config.yaml
d_model: 384
activation: "squared_relu"
routed_scale: 1.41
balance_bias: false
norm: "rmsnorm"
beta1: 0.95
beta2: 0.98
batch_tokens: [65536, 131072, 196608]
seq_len: 512
train_tokens: 421000000
dataset: "wikipedia_en"
Below are experts of layer 3 (counted from 0) of a mixture-of-experts language model. Rows are named down (a neuron's output weights, with its number) and show model dimensions 0-95. Each number is 128 + 32 x the weight over its row's rms, rounded and kept within 0 to 255. Numbers have three digits each.
Before each expert's rows: a language model's description of what the expert responds to. This comes from a sample of Wikipedia text that the model never trained on.

# expert 17
Pronouns and clause subjects. Subject pronouns and clause openers after periods or commas, like he, it, his, She, which, who.
down0:128144132082101152132091161135059067101133111149073100128118113130131095077050104122145103137046117200109127182109087120112148095061120097133148092118127125153083097131125133064168188122184171115126061111179122153115142162159115182107108089143168087084174148109157169062107130133130113164
down1:086214111150135089137148064104123106154189140119158131107142139137125184153120073154028101090125056153064105102056119153093128137110132145133129117131125138112125140168155141089101145106130155167165153142140141163119135077167090111093091063064116116157121142081088115137100196084147128147
down2:175153161158121119094147147149138088136065121125054160148114093102142114122149075112183146162129173171119074168158111099121173128115133094105156159104103117093109113141116149158173137090095131147176175146141122182147158174168112084073126149100176111132139109211133084166070106170122169111
down3:188171125140087157129159082080172204098138125152156085107164106154078090142152133142163141118158157149128171113108099136132114105148072179078140120170141121132079164129109157109116166071169123135135115121112152147128169135101072101113076091094109146104146119119115091184095125112101133155
down4:182153111139147176105119121098120119167132163155099125149095118151110171133155125140148120076121101142157042076140192137145090137150094150149220103144135125110170133148073120116091121099062148088116137122118170128184130081113140116142127080107095148114111136188131068154138161106123100118
down5:176085141116091159116107112124199109160114087146066107165125143139111166133114112173062137088147141142127109144166104154155103146137119079152143126108085127106120118103146178115097105062082123136120130089114148115180140114205085096149096143155145150128118119130129088145112135149195153156
down6:088170150151073113099128140176119223141101123127182114137109171133204133167228059128187077174145143104146119111163094099144134130145106126122105117049135139104158143113117152166113131062089128108136081209151109156094126091127145122148094161110082195188132085141159164135055097167097124125
down7:100147180144112103107174154166144168179124103063104152065137097141104132162102152172136181155123076132129075152129145149162097109115143123138112159117100111147102133171164138156130101154147212160118158073116100111124139049091147093096168094119133093183054127114135119163075088111133105158
down8:119150136098103091182088077084090143113140138154089199081162068102135157149129136145108150100151113089127121062140117118121103095120164177085117126131151181180160146088155152184138128131164148122142053164157176104040147122152151103181129125139146165094161121082144122095170111111170098165
down9:180118132116147085066150161026142139131086145116095143097116109087183164147173097101079144092108115135103071104176092176106130122165116133132184145128105117168133130159153230150160104168138141083113133084132120062102122157110104158082157152072143125163156156110153096166144054166124103120
down10:164119157114116045122124143133155181101141085130130083101099096111173147121102133125090119117085102146164154134092144114165130081167167148139130162120172109122149097137088162095093141147145201179123139184149168098071153092129173104132108120187124095165152167100090118174174075064136130214
down11:169129129155119184086138076190095133124140129101179110185184136157136084076129183111157151147084118126155136120095128127090128082204111132132131173113157060116103071190132130111139106143079124157100108116079181157112126141080144119138173161140155077101142197146131062128149154104132171130
down12:113163066104152070144108112046145172128126166120129131192163115088166091158094106080110126050159172145078094200172083053127126100090183106119121136158125096171099172163116145176100123119139103112053191159115128173062127169144139132110129169206100105101144118107071137109142131118144109133
down13:144074190082142165104104135128158161100099189098124128120123114105094112072045136153149152155064122131159137167105159101083099104144116173112144119108108134071114147153138099093107110154099133166149108110113179103040183151101104089106117042097120158164094124202128110081134121157163128126
down14:083155139086203177129114154129090131056158214129180162166141177044179141152073137113103093179170123090140103136148131097119085103135182145116140100134079150149116117125130131176052187158133120108125109118138141128128128067075047133090164115151153067102129105066112170147104194131132134143
down15:112134170144110130105155140092101103117130134089112057201108199124105107086108073194119125069092133133095186152101128088115103108150119102089112114144065115107159132131064152104212114140138112161177139141140085070140095081162139181136171081168090138147161149117058148122101152117103147171

# expert 31
Line breaks. Line breaks ending table rows, headings and list items, plus leading pipes and dashes that begin rows, such as "- Clade:".
down0:112135139101103100136126105112157074112111117181140134155187136103104119133111150110122100163126132155129118133215044164119199170114130149115105080137193154195078093109093153088123105141171140149109078103152130099118079112132081191142167144152151129101063148120141151106119028097115075155
down1:058119120085106198126138136156097109110102125184142128151149138077152118149172113183090169138178184160136115085153155090141181112141148114149102094109132112118173122107137163150111092134155109130179116114129051133135103080137122067144119143078110103154080131147117173176103112047134059159
down2:155038162131104154120176067105128093118127107122103086145108181157127122120145114154184124154124105102226130093168122085112169144155084133105184125075118060185121116149120169134128144147133143159184096128138106169160137138083158152091134180146098162100149090119123085150159104075104179226
down3:156141170136202129164135152087153149124154155113105140145137112175149110159139135171119173155151121144109121141084130125114089125138126129111182141120161162121125149155115100089155131105150139110105132179070125087208133134178156162119095171098150069143104116112124161168090171190108094144
down4:122130164120128146071123180128135135136140077138102132092069085083140133119175126148139098100136107167132137109169165142099114127200113155110077153109125117082185096179133156117112117094087131189211114149084113143155132128125105177201157162128123119138101142131112078103130134116094127150
down5:181123115068118093151098139082105096123055143117153093110071166101124098243109132133069153103137102108097039162146121107153097110135161115135106103095158140148149164102158106130100126134156128153139110129143138089145117147089092101089108097121126094104111121117137142164102079109156154162
down6:173130152133114183152057156160143082152083160122155117086129145091124152173132091094123123166197105155104073162134128134077138229151071099056169153103099158165140142158125144106119092154085152188114160200114143121111145061147162159104190042141090080137110178162150114090169110115129096097
down7:149164141154140138172152104121105136133106106154095160055191108100149147127121131110134097155172187112150137075136099119169143155146127170099136166114124096178149133110077121158104102177167186152125125133139154103128133132161172079143100168124117139146116114181120175119106168099175157149
down8:044139172124134139080129147103108110161140108121139148112158141128069101162140098195096151124155170161119105132199110128130132069102159161038107159135071081156084129096120145079140108087131135137137144109083150095145075104106120150145163123150165127117135180109096182108109123159111174120
down9:051101175107167104122107171180191105121220129102127145158162101120087182069116111123129120156165124161051056188139165111098135100118067111125108082168130191134152096162120107165109131061129101191128114101153151130162148088101150149136088113143174109167140081099104116087149155148101192096
down10:131124106187174177108120165147144142134117148083122187195126103133141142095081129120136136122162047163122146080090107176120161143164097116111137171123133116091116093158132067135141158078104103115175104116087136154105098121111188134110184068119126115125153105144132164019106167086114119136
down11:110101098121155108125106173116146125142146135118108147101155154152171110129106121070104103136126143070165130072102197109145106106088117186183163133140125108078152151135129153141134107040157147168040113170123118130099053116103108108167142114172154177129072085166132104164141058095149156136
down12:174122088184101071138134099170125116134099174164147155130122115110120166134187108172110057099076109142123083163189090141112166114093178087121207114143075136106138151170164105099108066084164113192176097137042117135107165119118079065136109128110114154106108099160161135063169133129166136117
down13:155179130191099088194101144179231141167127127055095159124095148111119106096136136103133141137104150177118145156080103166067143083105143165155135133162087152179140133120119130180135159123108113126162142092144168084145169222122125143169135128156101102168125079121082116144138129098124124108
down14:143110137128114120108134136151154140140124135173163105111097138033039155104167162117104106115120092128089101135144156113132077180100078189129092107113096132114102121179076095123066118159102096111160101063070094128197131128160168146088095113122119120168061131087168116091135065098110155134
down15:159184099128136072105121105115103151111114109091104152126112142171117094144117154125189091089073152110104113176138156139070110137139128131083101089167116130093111114076137164177116092126155144105173144096185117142118079153122149146096202090158122150175149084084126116107175121142123134099

# expert 13
Auxiliaries and negation. Auxiliary and linking verbs and "not" in clauses, such as has, had been, have, be, may, were.
down0:162111106119133062120107116136117133122113143146102191163114085119129119160094130144165154181161090118168098189127111105153141137166110124111147106123161122154086175156053157091064120143075198126127101127170149112211129168178150125161140199159137103102096116195167150136117124137152119105
down1:168147152114162106097165150081122140179161147083076160124055084093092147121144124107111140146136105115147106126154097112143173153134141143019126142124050116153126108139124132121154146087176124070101140171167153110109110161143069125145175138156141162110138135161109124077084155155099058107
down2:187136110082092098113185176127118106165119119159100180116171129084183193128060099124121128142120138161155127152125122142146114199101110138140133093077138135140201163099117141126055160155164147108092136156175141109102121135172100098125106137169106075092140121077147115055126152128122063118
down3:125051084075148162154188157091123155119075143124134167193130178118097118139191167151065119075076113138103149081166110071147104121107072058062138136107128073083077146107170136126149131107111119105151074190168167177120150165179144102152110187140171113131091144102081071140155106104098165147
down4:168114154106112080145079048111152137126134158161084106120142120036106200134118142064083116080152156136165110171172197182169075109102089110078111123125088111146156165140116120135161122108068173136123116150132072190129137118140093187168136167132095110114121115177172130193069124162073151155
down5:164176170143093198214131097134150152195090078165130159113146100109135121131128140129115161122143186080151134152136090113171094119172170134106156114153152129068108119139116144141185173098142127129093066166098149082106150146104178085191168160128113096120083154110180135110131117113083087154
down6:088094102149150098142102152187109103116083133098113126062108101149123123101133079116113150137112191164118149101132166058119142114124141098123105135123127131166096130136152167126118174151098100120123161116119100077105169109140112131230152172109156178121145120164069148170146129173136129156
down7:176191134095113177134131097107143160124140136157083150157109098155094090123145164094142040137091112113097110172118120113155131083109145100151143138145141127051142146149140121103133135128111145136169119125155180110067150088144175137107146116153136088116194122134069187152133147141178117099
down8:107132123116112156189183111166100100129139130102098167117238083139104164102031095130090062078146131093126138117108113134091134153126155175158104164108136084097176152115142099139113192154152153138156132158155151175125130080144091134129095081102110164164123163109071157068159126114151119141
down9:126160146110111128096078094141143077116113088173074129099157098126120133114136095093136091127108127120084111088094134155161164147178128106095141121125114152145126157143121098087150138163086146134106117156181076102110159149128145062166136127108127123178118115063138175150129118155113137164
down10:079127103138168191114195133179065120133119097072146132132108165118125121180044143164086097139105155105105131124112137169138157140121154106132156089084191158084108225131191148122153134150131115156166126138092127111137033085159058157111088176178110099141127106101133133080111137150154073168
down11:145140097185149123176129150083178163091111161160145119169152113091126061169140189148096112157135155120095147131184095113126127146093117122109121095057136099168122127127132130157128108159184155163120133181105136103107123132163131099143126146097142120100179166130098159159135192173118153117
down12:077134142128175121118144143130117105093104079100103108153119105157136140135186122155180143118112230125119119142104085096148181103121140143162138095174132119182076120101156122105096098171102163106139161211098168122072095104078080145120122189148123151129139119116123090119130139204119110158
down13:145166152134095142109082109200119145037131096103145138153154131130091082111080137088164182084187080148134151109114126135177089093111152105134080134112161170156118121137117167101156193143133093101100109169093163084078127133145148116185140127153132097103150078105102157148125150177202131110
down14:196148131171084046094119087155126100133138138198090167140150111155104068180158114161075137071140150074160112084137105113097146182142212165135112115097122157138106092158133132157122143173088133136192144117139154116107117128136144124084138088119175138130103105083147132142156120042121156109
down15:153071126134130140111114109151113077188097152167126144115144123155108144088116105184099127126165132148206145096142147118175086136099135160127150125110092074114130165108149209115115113123131086127168132057059160080118204125139137132129122112152080130180135127070135093110145129148132156131

# expert 24
Sentence endings, year digits. Sentence-final periods attached to words, paragraph breaks before headings, heading markers, and the leading digit of years, such as year., 2008, ==History==.
down0:165077191103071158144144130139144066136212133163124091150083163118137180112144090122101131109146118205121098163164106141115084134142058124121125142147107144167135153027153152197110148149086127115134082128086156095103132143168116107137086081103116102088123129096134163127141143080115113128
down1:134095121151149157139096154145142106119148102131153122147117133093111170125104084179116183180113111070053094139154139144150123107114133170140087156104138099116160154101115124159107087111114130174081159113122087039110094121131092091094161157129129132074117173173141059094125099111189079076
down2:202113143143132095188119130099128074094103192147088106061081128155109113102151116111061127098147168066067077145150147176148128098112103168123096142120107079116137081128105208149104142111104153162135139138080085146051093118149140157157173110181163113135139140217152143128177080141124107108
down3:127131182115137092179211024179153076099191093125085159111118089095137070145145104141114102055185157143105067193147126086113145165148075154057177103111119101147132128125087171143075112100110145163096146127088156137141177081108101099121178136104168172142144114113135110144129127200104144163
down4:072184112152145179136089086096139091141141153122127103145100175068187135132201200064089140139113179092177128127095098153111145111164137127160094098189111189133114106188091193083166104196171180191164131084092116097095140104114097127107125135166164093115140124102116139207119105164116144156
down5:069132111142166160164141063131183156157109176177123135133176035091190145122078187106098134176130138113180135124175113102174133128128146127118212173133111075196119146134114090094123120146068197157120171108142117117138151180104185170137150137133160082203144161084192157119156145160147163174
down6:140132082136061160096155157118106107153130178162133183146092115146134103160146129017112123128137147155026100144119146138198145131139109133128183084116148136124135093155119133174196118088091089126172121149070140142140121143092034103155178120156148098065112176134142119106102129129115171113
down7:143080166183139135126160154157126161171145140101133154070132141107146131172114135084097171104170121113120108119109158165109134135149080107139144195126130177056177110135165165148126201122092106132130138139141148083220103191088134171110113144136154152153102202122182117170125112114092086096
down8:089188082135161093108151106126105108138101178135114158108200183083150159099118094098162074183090101112091109133125089055125147141094166078095122082130163133076149098078140147124096156149117113127114140154159170184083083193029128140144081175168085142098089171065119129137139133156099125144
down9:156200102174141070152067169124105135092106087085112142049132073090101055103080116107102175124100111121101123120144128137132158099166144103085138136109100118123107145124083119106160128106127097135126187115079132103122128149159135129167118133116098119096103069183144142188143144124137057114
down10:109132181140127100139098134095098111144129146112160083143137164204163120128145095132090138165098130093135106138115128162121114094147103161099094107103084129207158140154165151158123097134145146138155143101032160039133156090137121143160089108073097158082100128116078126138143120138113139132
down11:128127129144119161145100153139039184114130110131125166195128168158152142161125091124145084169210148141100080107137141092104094168117049105158132123144094093159123092152092140154141157142067109158143129116102099159115149162107125170159128164139143082159108115076180133130117119100147075130
down12:138123152078133123145116115161063174111155152105106136162124147144059134101115098135110110133198162081174174092128107182064104089136132163157118137124146118135125156063140155111107067055125194142131134154104138138124160111147115170131120207099176104148132077115156133181108138123125111209
down13:117099130127169096107148128027200166125150126074099143091137152071091162118072159111149160123195166183106092089069162120138109081118122101148115141103178172126120132124150107148149104090166143160114168148111215149161128131107113155122136112106136169149140131191101112135136128106136077118
down14:170185115092123171154110112125109146109148196134141146142141089117106092095117138108137076182082111090088176180155130117134192103104041222086151152145159134136094106127087173112158148119133144124133180125140120090146141140093149174097127106166135118144112201136162109103086110150135165116
down15:136093099057106085160144110075173143085194068192118086125153080121084172100194164107122178084156080096100057155098142093154121125125099105132120130106092171176143127083101147168119144075164184141105134144145150165127110105058128140168127089126199117124105141126188130148127076142088100140

# expert 30
Articles and ordinals. Articles, numerals and ordinals before nouns in sports and event narration, such as a, an, two, the first round, second, other.
down0:110142110118104084142097107143163098130176143154113145159182149093102120155108158155126165153119132128130138129109158062103103167100179110048118136201137121090115123100174213159119109096110118225179128148133189106112092119060026142135123159133116109132097094069112072154112146076089087132
down1:149123141119164112114144127147197116089097172107083140111128127096131165109191134115090090078108100188093093139135137154117149141093120128139081066078172082141094104140151156107151140214116132099145106164109101145107161114079114189135115202133095128130094140132128143096109111143137103147
down2:151111152109110145102124124081135106121131134174109119120079099141044127127109074162073115106119177142169134075141115153161107135115068114144093103163154073049159143125173148093183131124170127142041149101139092122161114174122144081117104170129173156162135081183140120143111104149118111108
down3:090148116199153137136114179093145163085167158159162072101120065113134135137131147142160082071121089140174095128146149127056153152170080132101096173129098156142135153091118133106111158134103128131157124189111138108122109119182146114152122116178086132146096080130126097101147119087097121105
down4:090100152116128102192173098195137120173191137144108121148084151185177139096133129158168125121105127188128123124073107131115160054131129092107097117128118155153117094126158121064104186169141101135107127132124142060133187133180062139097127122172127115140115153116111144107160163173083162106
down5:175156047088118129106139109064126110080135159114164174153153164169109099149108165140077158101074175123163138125125157109133155140181175158102064161096117109162109135134120125139123127175117107178115111158133121107160128155123120085109135101145103139116119184086121110083181092126141176133
down6:128099100120145136104190172214161113107127036080133154174103129148153110119109150165115088151116086107125128161118120155096121142120134119085120147116168145101162123161126145104146095104077197169118198088118138134135140166184119121086155059165166119147109116125130145111156111096097121116
down7:158154149150152119168176158090154129146138158142084098071124137149045117162194089148156155083138110075157116125133133118163077120111108159154168106146167141078217100107103096078125136092155144087111153142160154119152117138133125091137190145119121131117114145106129065185161098130130144186
down8:057116109161088086154100134135137148079098075192113170085151148072150081099146164129094142097146122153057142147148151210146125203152119143141138108126191166113154131162134100092149110078099138072157158126081124136101078139154104132157127124088117094139090095113173107108141124070147164138
down9:082113132147130110143124136115110146095150105187127135071169134149105147122163157176086183065215109119121043129165169175114142137136092154103118188124120163119087120115110133125131144127033180153092109169126097175128126194065156171081143175131143099092169102121094171138128115124137148103
down10:116140169135116068118185148076168101188176118067091122140067124101129116176201182144226096128133126134148130125132105137155160109143107097101130109132160150140134108103127171147126129143113140126090127138169082132085147130083103171146193121126186151105120126144128168134160134188153108104
down11:132095110065147149170120138056124154168116138124184125137145124166065120122134200121120075164206089086112107107175145136156117189103121179154135143170120168191101139111077143112134137126129117104095097127137119118102125111137129142097143138150155113129158080106172079150063145069158125169
down12:048180152140074174072067177155118103130125142081135168144156187141140110122044121126151087111139132123122124166130164144175160127134132135148115156150075148126078079112117086112132106132113121204152124103095144141145148137161073142116211187111102148183139089102103083149140095134089137127
down13:092115130138103114181087149109057063137161129113115118135123170114129152127090138196113162095094157082113111119153128117109182182116100123141129179192159121167143117123118095167125096134115092157113166095132119095175150098168094148078142093084106112183146129115080130149156101178091127087
down14:156145166088136072151100104147105154116136145079066105130207091141099129118114080092066112107088124136126132097081155123174137125066161123101156155142115120072112145151178099117106111088109060098104165149140126134100162168080177108095162112118177166157146174102097055124139132073130145141
down15:154073185193105177096104221148085169142093072146139099146126186174146153126119148101069081121116114140126129184119089119133110196098115099121150084134158145136165086138125121142140134077184173105151105138107129143125116191153146096132200184099102125123053089130124105088130094127139165156

# expert 5
Word-initial letter fragments. First letter or short first piece of a split word, often a name start after comma, pipe or dash, e.g. K, M, r in www.rjyc.
down0:105117117183099097118156165182147074141124100137116117151163098106177120115119178136054159151126094187213104131130163135170173115093178118165149092150190154151126133101160170085095103127083170101163090136142158173090137172153188158137135069073100187120185093144147141067138132168098103112
down1:132050083189155154135116143140115174106147090137113137155076133095156090167066118133113133154137132135097141080110153136130173092171151125096183092123140127186126119134102101081146123113107117082093147114121169141154088057163134134041223118137097109155152146097143051150163174062184128158
down2:149167182149133122097135090120078139111131079103111168109152121129109122166105154148192115103163187158142111084140175171105045153207133088130144143164120162087102108092121143154089091132149134117153123152138118136172135119142148095169106125117114129079100123101105134111164175145113119149
down3:180135121095048175123081140124152101116109098159170189157164115132097145101102143170112114094128129151138085172131083150181097140136101197049140143146127149124090121098171112113168142073144129102127126050056149094091149103118142196116151126129168116113090099152150092129104095155122134116
down4:117175110164162048121133117059109177190109156109137161125142106098130118165155105135057102107155114110167108129140097123092055181104070255140097093142146170153108103145101149136113111146080128121120130162162194147151080148149154119095095133111097109093105111119119139158121136128115096148
down5:181037156129110133189174070075106126074162127105084148169122112098098132085150166108075089098138103130087175133144106132146102177180118104136136126152118181185127093101125174125082095129124089177146102110095114087124077142113116111171159160172220195126147165172114101108162141159087129171
down6:046145168181153097136179187162166159166140133140198126091134119120079147161122121128078123144164077102192088138185108095127124130105121054114089109135096178156144125075108130159110189181127139154130134148137133127112132124104161159112170056121129174111156070151169107181120095093115082155
down7:140163055087172088102109016166112099080142029097100119088168146080091189162102130137133126133117055111120079158177108114066110091119129127124162139129095167156148110103130077061156146122105121072079095080153137101129119148148110094088150137095189157074152141119098112157076114078148177161
down8:146109101131143160114137117148121115100111166103195165120113133096088124055149083105138176093159143110114109105156140169091088128109166176003153124092143098150161118202108113072161170116126216078145178165151131135149149146161133162104125165116130156095071100119145157146148119151110161159
down9:120122069134066099175146096199180104052166138127136154169171139133134111122070108163127125178106113128144174154168135112121106122140089117078145075148154107087104176148108148101124121104176108132184154135120075143134092133081172109166158126202128120151133169139101102123103094129107104144
down10:139079098128089067126134152130213146122122138119138202126131101095151102155152119076159127129099155121187102118114114101164077054125136111174133144101184141159158083104188146146131183136128098125071134119129154127076165141138092138105133157150128127115137156083129133156018140115158148142
down11:157129171183103153162158134107148079093146151119150114139130149109130183071170131173097164137103089175164191126141135107138107148122129142113155137097095154118176164101096097158110089145082135137121129140077172084170144190142150088140142117091152164151145141125080105060102164081111090113
down12:157128081115186162109132120125175115117132134168114141136176074109169096102145174149144119119136122078111142149144092052046133096097111113121110181096128125100175175072135098086208160111114077088135168160084132113145131134058213162121127096116078100140069139148120161103159178132095130168
down13:127160146077017139231136117098114119130117105182143143172165088108085160152078094076130103169137149183080139185142085131125089098157168149106079170113110141118087149118102129116147039143143125102169124122182141178127132109109112081159102170109126138078094124174106157141162067167132114147
down14:116142119157112195168140161113100145096107132123106093167054164145112122065077151179134157180087133187124141068160127186172080140185096159144143138083103113139141088201103141080147177165159170192120104122142144137082133175084129109121130136147113121162097119114101149153152191106118145136
down15:134142124120172120099193122137121086161109120130197167113131141131129137132140129118110169112075123128120095114139166091178138179042162158124125140170150109080139127148068152136105101071188142137098142157164094135121086147101093142128128123162095111165075141122113170090099089160125109133

# expert 11
Past-tense action verbs. Main verbs and verb endings describing events, often after was, to or and, e.g. made, released, resided, rebuilt, killed.
down0:106160170100171101144162157101171122147169100126096100113102175148147155178147136137164165175098092143176179165120166123083198162111174135076143076095077147112085111159112141144164143105124162139112136152113128166138115158143109103074085125131093079172149121096165121099121117124128069122
down1:140159164140133070073103097121143123075159181031135168179156105104111082122131096134204105204158164135158095123163131159137188095142156073144170115092085153155145120130102090133086126056215145156123097131119205126107173102111165101191125129121096133108131146131077094135112119101134133164
down2:128086144136094194018145100162156112133132130105129134161105108141098084116055169182120100133130138127123075039141107098198140094148136128093170184158133130149124172157118155104123199143102129143182121099079120065172153086116139119138126111117113126103092084147138097180172116123139164165
down3:100119166080173128137101100145148097147186112117099123100120123112145132130133073100142135114139154148122099150086140113070162126146131121142202064134125106115139142087186151154071193161132067117131117144116162178165126142151183101065171161106093180112123176161162166125139156103141167118
down4:071148155141108184127149109129114199106162112185095155124098177057150112155114130144169114125122109120101065128141077159108166132166140115198127154163070075154136198133174092207080158126174209075164098077125135144151066088101149081129128171139086128115089158130124151078161118153112161146
down5:157163117073172094168126135131117140192111120101107120090103128095123137173136156100124134186105091042192201130172128121122114157153165160122170124114153187102089092093096129114139139094164183135090115088138144175172158113125155155152065122208161094138127094085149167171115119140166184124
down6:091133115080137107170188158143103118110078193121130120096129112088106122071147150119029090138156150093132088082151116090102120142141105136136172155112146162165175106091140114150116148146120130140111146161130119097095162127116149135140180104142160169153081099163172055079170130096142104159
down7:140105095161077155116153165132108064188083151102180132112141124153102111086189144147069125139105144089170162109159068142106089139106140162130141098120085115157215142094168131157121158196116110149107109187143123152108166119054149132094113120134090136168138087167177136143171096097127112133
down8:145177145103157166110099117131171082106144153133149076070081111115117188046167170131138141173128070095140123136134115061149173116081118150080117097124152152169088168144136089124061220104174123180133188132160155093139123086164171103168144152116141149146117096073109126100186158142108097162
down9:167141120074164082127127090119165115063156177169116089130132117138157130072102180142140098153188082076140117086114076131152176092122094151142183124174059113166077145161120104144188125085097134167133104089083069162147162106097164123112162144078123152178086141159143138104116142136156156107
down10:114086165103146105163162134077048102055123169080131111099128059116127148182104157165106128148144133121127073080110108094108147126130172089116122109117121096102086130111142121108122156141156088111150113102157031095110088092221073101125121179156135121112118114126140173108085197152144090155
down11:154139178126114110147091183121170139092081131077147095120103110124098133101203126109163073153210152150162131166163079116160132095162104113145124133117114126092181124129091166160099140154137125135224161197159118112111161181173171157145175112130089078106123099117160128146076090115165187125
down12:104147095122095148052077118132144092134145099110147166220101148073152157088111117177140116132143142125144115105113105110098141125119111161098152196119132096128099130094144153101146105107106080138148053104085135118153044111116137182134127154134147136110116158089129071134138150070125138095
down13:099132131104130167093144094131151137123129142101154102124118116087142120141143123144177149110157145175116174145132055153137145175169146126151143127037139109074181118154136117130146140172080151102070141170104116101121133122101121168111098118080123117125083147074208122118135108091148179125
down14:149106098146141139145109121141137056145135082248125183167122148148121097085097138111137068158140127141083100177182073107123198102100124109172110134135177111155179104091100128110138162150144170104144108172123128167142161161141097174130141133164159081163117140120070110146152113103066202083
down15:151162124124106206141150145202138030191135115110127128142099117142151142113162087142132148115113187122104123086120144070139136134103067159129101108031119122177125138069137166142167134168121124136085108027151056102079109138106141118144071146148100066143122130185132144115136155121161148091

# expert 16
Adjectives of place. Nationality, direction and -ic/-ical adjectives after "the" or "of the", such as British, American, western, Triassic, political.
down0:092128179140065135128139091136154098118110118149058078093115111127069108078136080120091133110110193107095141150090177120134183180117195128143154145143211137123134126192159169139112136109081139101072102100123113142137186123197058108157125202136131107142099113128132082194155087199100084149
down1:061128148091146107160188134109232133140147126125126053132169146093175071141118164135118135133106129152137097113104135086082151128145099147090172115151147130121136176132191123160104143101106190137125098099109121091129117140149113116133157138107161105127116104149068190136122164135144056122
down2:143154110087094117144139110193141137119183133117115096083136091139167130086087136096146135148118135120110181095103140054084069080142136116124180112152084118099204151103171139062171116124160120142112114106148205148156186117081080082170088230113137206182170154167174073152152129132103146108
down3:154098093159154166171134063108109153218137131116096184178119153157113181147179127127112162201145161111142120101111149026105137092152170086149106139153103135114101111142132115124088124116108105102090124121090159125101050134057160110104084184084164120169147145117130105140149123140169102057
down4:130074159114180142118118155108129072110111133145138152083157129113163091161101118117106150147070132139128156122123146190119086146126167146135103096120120092139174103076082098155192118113117152119118148090089127119071075131100102078170110130174133109109126108161137161166085128129119049188
down5:086119065154117140190129098178179154096095066148133113187089201135061128145122095143098140118080101129138118126101130189104070098171147124084147129150158152164173129109127183081121127139135136096134175140136122138185149098149149144154201118171125103094082093142178090109153079136150144097
down6:098114139135085094143079152144084157122197171167209144117133112124119110112148046124086111197097146108121141181119130132107122107141140091153087134143145090125153105111134118092088104156095127097140103147115102148099137133111093109127143125121093186087131097154132103117176082131151098128
down7:129150126117178074088088110091121142111150113138093138082173168110178144149073105173133180192131138160160096117145166096096082168073138137104135106127125107083125111131088141116123120141137155155106098137103148158120110112099104132167150173140164118077128151149143110137124105115152174122
down8:174114165124119089155106050115092151111115119077135130084162147108086057086087120164165146198137187129084138091093166136118153144139123154080158171122075164127130089085076145078118107147201172116162130124101146159153125129137113179114133141163150107062146143174120080136177136120116120122
down9:157100146139151124080134162109053102130121133179078127126097118120112075145154133114112111111052135120071126134084125112138155100106106110146088117137153092165132148176105197158073166187107078131145108154192098131127144125131109052084108145116143128134092088117146175128179122148123129112
down10:119096100116133130099172148150172096155167100085200130097098102102165185129086142164125195168180085178147140143114152039125119105123111078105145139144162156128143126098080059115105190132136172136150124123106167207161068130139153108102145131174113052112153166103173094123080134094106152110
down11:137126144134123140075153138130163123118148097139132170151146142104159180083167108187108089082072163142116146113172128127092120096147156108146168106084162163142111114143150147153073139159124122142113154078099158202153103146117197122082162129110154130119138107094140152150131074162116133102
down12:155122158129098104117182102120139135151110148150181097126153076142111161131103140133141070081103086140128162159141116143042149067100164128119123127114123065170160087160111176087170124121082114085155102077196109176175140085161144130195124161183144124185152150141131154158076117120130176129
down13:073112150105143094165121134128089140214124097116148103132101106097115136148160143126121110120135129185186113183114121149126106140172136102051130110112119222084169204121072112110161164099087160082151143162183185083112142132094114113097159147145111108089099158096184108087086180089147086080
down14:126129152115144092115201182139157111133129151060134099195171140128174126179063158141117121093102097131108170074125087167161113081127157153130071182118120153106157138093090052104147136170106134060127145102125107148075163139129164140146139148148121123154098134116092110112102142143175116122
down15:101033071108119152121189165016080108094155119137110117142113160158123135150164130102126140088164149055108209160198131146138109093142165155091173124117168156106071119132177170150134086160187083127124078127020137138093158116148159142076062138146117122151143163114148102134119064119106121155